{
  "n_layer": 11,
  "n_experts": 12,
  "experts_per_token": 1,
  "d_shared_expert": 0,
  "activation": "swiglu",
  "router_score": "sigmoid",
  "init_std_router": 0.00741,
  "norm_eps": 1e-06,
  "beta1": 0.95,
  "seq_len": 1024
}
Below are experts of layer 2 (counted from 0) of a mixture-of-experts language model. Rows are named router (the router's row for the expert) and show model dimensions 384-511. Each number is 128 + 32 x the weight over its row's rms, rounded and kept within 0 to 255. Numbers have three digits each.
After each expert's rows: a language model's description of what the expert responds to. This comes from a sample of Wikipedia text that the model never trained on.

# expert 5
router:148124126083162123179109133183156102153142114110143108126095148086128081114144097171110158115122175092129150116147102170027172162145114116110116135124153118141091126155133135110113100100113127138094089128126093190124160164108129098116158138103119117081130136152114183141161127143136094103128156136143106051154213140116125108087031129117181182102135106167130153123152149174187141140106
What it handles: Table digits, decimals. Single digits and decimal points in sports and results tables, plus pieces of foreign names, such as 3–2, 1.85 m, Nil-ü-fer.

# expert 3
router:147123126083162123178108132183155102153142116110143107126096149085128080113143097170109158116122174091128148116147102171028172162145113117110116135124153119140090127156134135109113100099113127138094089128125092190125160163107129099115157137103119117082130136152115183140160127143136093102129157136143106051154212140116126109087032129117182183102134106166132152124153149173187140139105
What it handles: Table pipes, line breaks. Column separators and line breaks in tables and lists, plus second pieces of Indian and other names, such as Pr-ab-hakar, MC5.

# expert 8
router:141128129078167121175108138179151104152138117113143118123094146086126060122160100182118166129134134095137144098165099171050169154139123106101105119122156128145087129158166127111131092103114130138089103142118095192121167178114125097122146131106109100085118126145110183127149123141133088113121143154135119066148217144115131095088042132123194172106131105175111151106142146173171160141102
What it handles: Title and heading markers. Equals signs closing article titles and section headings, especially after a surname ending, such as Fukush-i =, Poalelung-i =.

# expert 9
router:148124126083162123178109132183156102153141115111143107126096149085128080113143097171109158115123174092130149116146102171028172161145113117110116136124152119141092126156135136111113100100113128138094089128127091190124160164107129098115158138102119117082130136151115182141160126143136093102129156136143106051154212140116126108087031130118183183102135106168131152123152149174187141140106
What it handles: Name endings, dashes. Endings of place names and words, dashes in year ranges, and words after of or the, such as Brist-ol, Cardiov-asc-ular, 1968–1970.

# expert 4
router:143084088134122098058144151078142117087125105131129139091129128168101199191141154096106131120161102137119105117119169077210082128098106120120116139178134106125175175090074082127137149151126092138153131157157164096097089083133177144177100140150148128139100145111146054138140157136148193149085123137134116188126075124127090151181197084165057089165154147098093120109118146094085147143116
What it handles: Second syllable after capital. Short lowercase pieces right after a capital letter starting a name or word, such as T-iff-any, T-anc-red, M-ong-oose.

# expert 7
router:147124126084162123179109133183155102153142116110143108126096148085128080113142097171109159115123175092129149115147102171029173162146113116110116135124153118141091126156134135110113100099113128138094089128126093190125160164107129098116157137102119117082130136151115183141160127144135093102129157136143106051155212140115126108087032128117183182102135106166132152123153149173187140141106
What it handles: Years and list endings. Years and closing brackets in dated lists and infobox fields, plus mid pieces of names, such as 1911, 1903), Av-ro, R-amb-ha.

# expert 11
router:147123125082162123179107132185155104152143115110143108126095149085129079113144097171111158115122174091129149117149101171029172160145114117112114135123153117139091128156135135108114101098113128138094089128126093189123159163107129099116156137101119118082130135151114183142160127145136093102128158137142105052155213139116127107087033127117180184102134106167132152123152148173186139139106
What it handles: Name middles, prose pieces. Middle pieces of foreign and English surnames and places in prose and tables, such as Bra-ș-ov, R-onst-adt, Cass-ington.

# expert 1
router:147124126083162123179108132183155102153142115110143108126096148086129080114142096171110159115122174091129149117146101170028172161144114117110115136123153118141091127156134135110113100099113128138094089128126092189124160164108129099115158137102120117081130136151115182142159126144136093102128157136143106051155213140116126108087031129116182183102135106166131152124153149173187140140106
What it handles: Table numbers, name middles. Digits and separators in results and vote tables, plus mid-word pieces of rare names, such as 3.69%, 1975, V-él-iz.

# expert 0
router:148123125083161123179109132183156103153142115110143108127096149086129080114143098171109158115124174091129150117147102171028173162145114117111115136125153119140091128155134135110113101100113127138095089128128092189124160163107129099116158137103118117082130136151115183140159127144135093102129156137143106052155212140116126108087031129118183182102135106168131152124153149173187141141106
What it handles: Name pieces, list numbers. Word pieces inside rare proper names and capitals after line breaks, plus numbered-list digits, such as R-akk-asans, Hamp-son, 24.

# expert 6
router:148124125083162123178109133183155103154142115110143108126096149085128080113143098172109159115122175091129149116147102171027172162145114116111116134123153119140090127156134134109113099100113127138094089128126092190125160164107129098116157137102119117082130136151115182140161127143135093101128156136143106050154213140115126108087032129117181183102135106167131152124154149176187140141107
What it handles: Table pipes, name starts. Table pipe separators and line breaks after section headings, plus opening pieces of names, such as R-aqu-el, Car-ha, T-ennis.

# expert 2
router:147124125083163123179109133184157102153142115110143108126096148085128080114143097171109158115123174091129148116148102171028172162144114116110115135124152119140091127156134135110113101099113128138093089128126092190125160164108129098115157137103118117082129136152115183140160127144137093101129157136143105051155213140115126108087031129117182182102135106166132153124154149174187141140106
What it handles: Punctuation, quotes, name pieces. Quote marks, periods, and table pipes closing phrases, plus pieces inside long names and words, such as ir-reg-ular, Cechman-ek, Palanis-amy.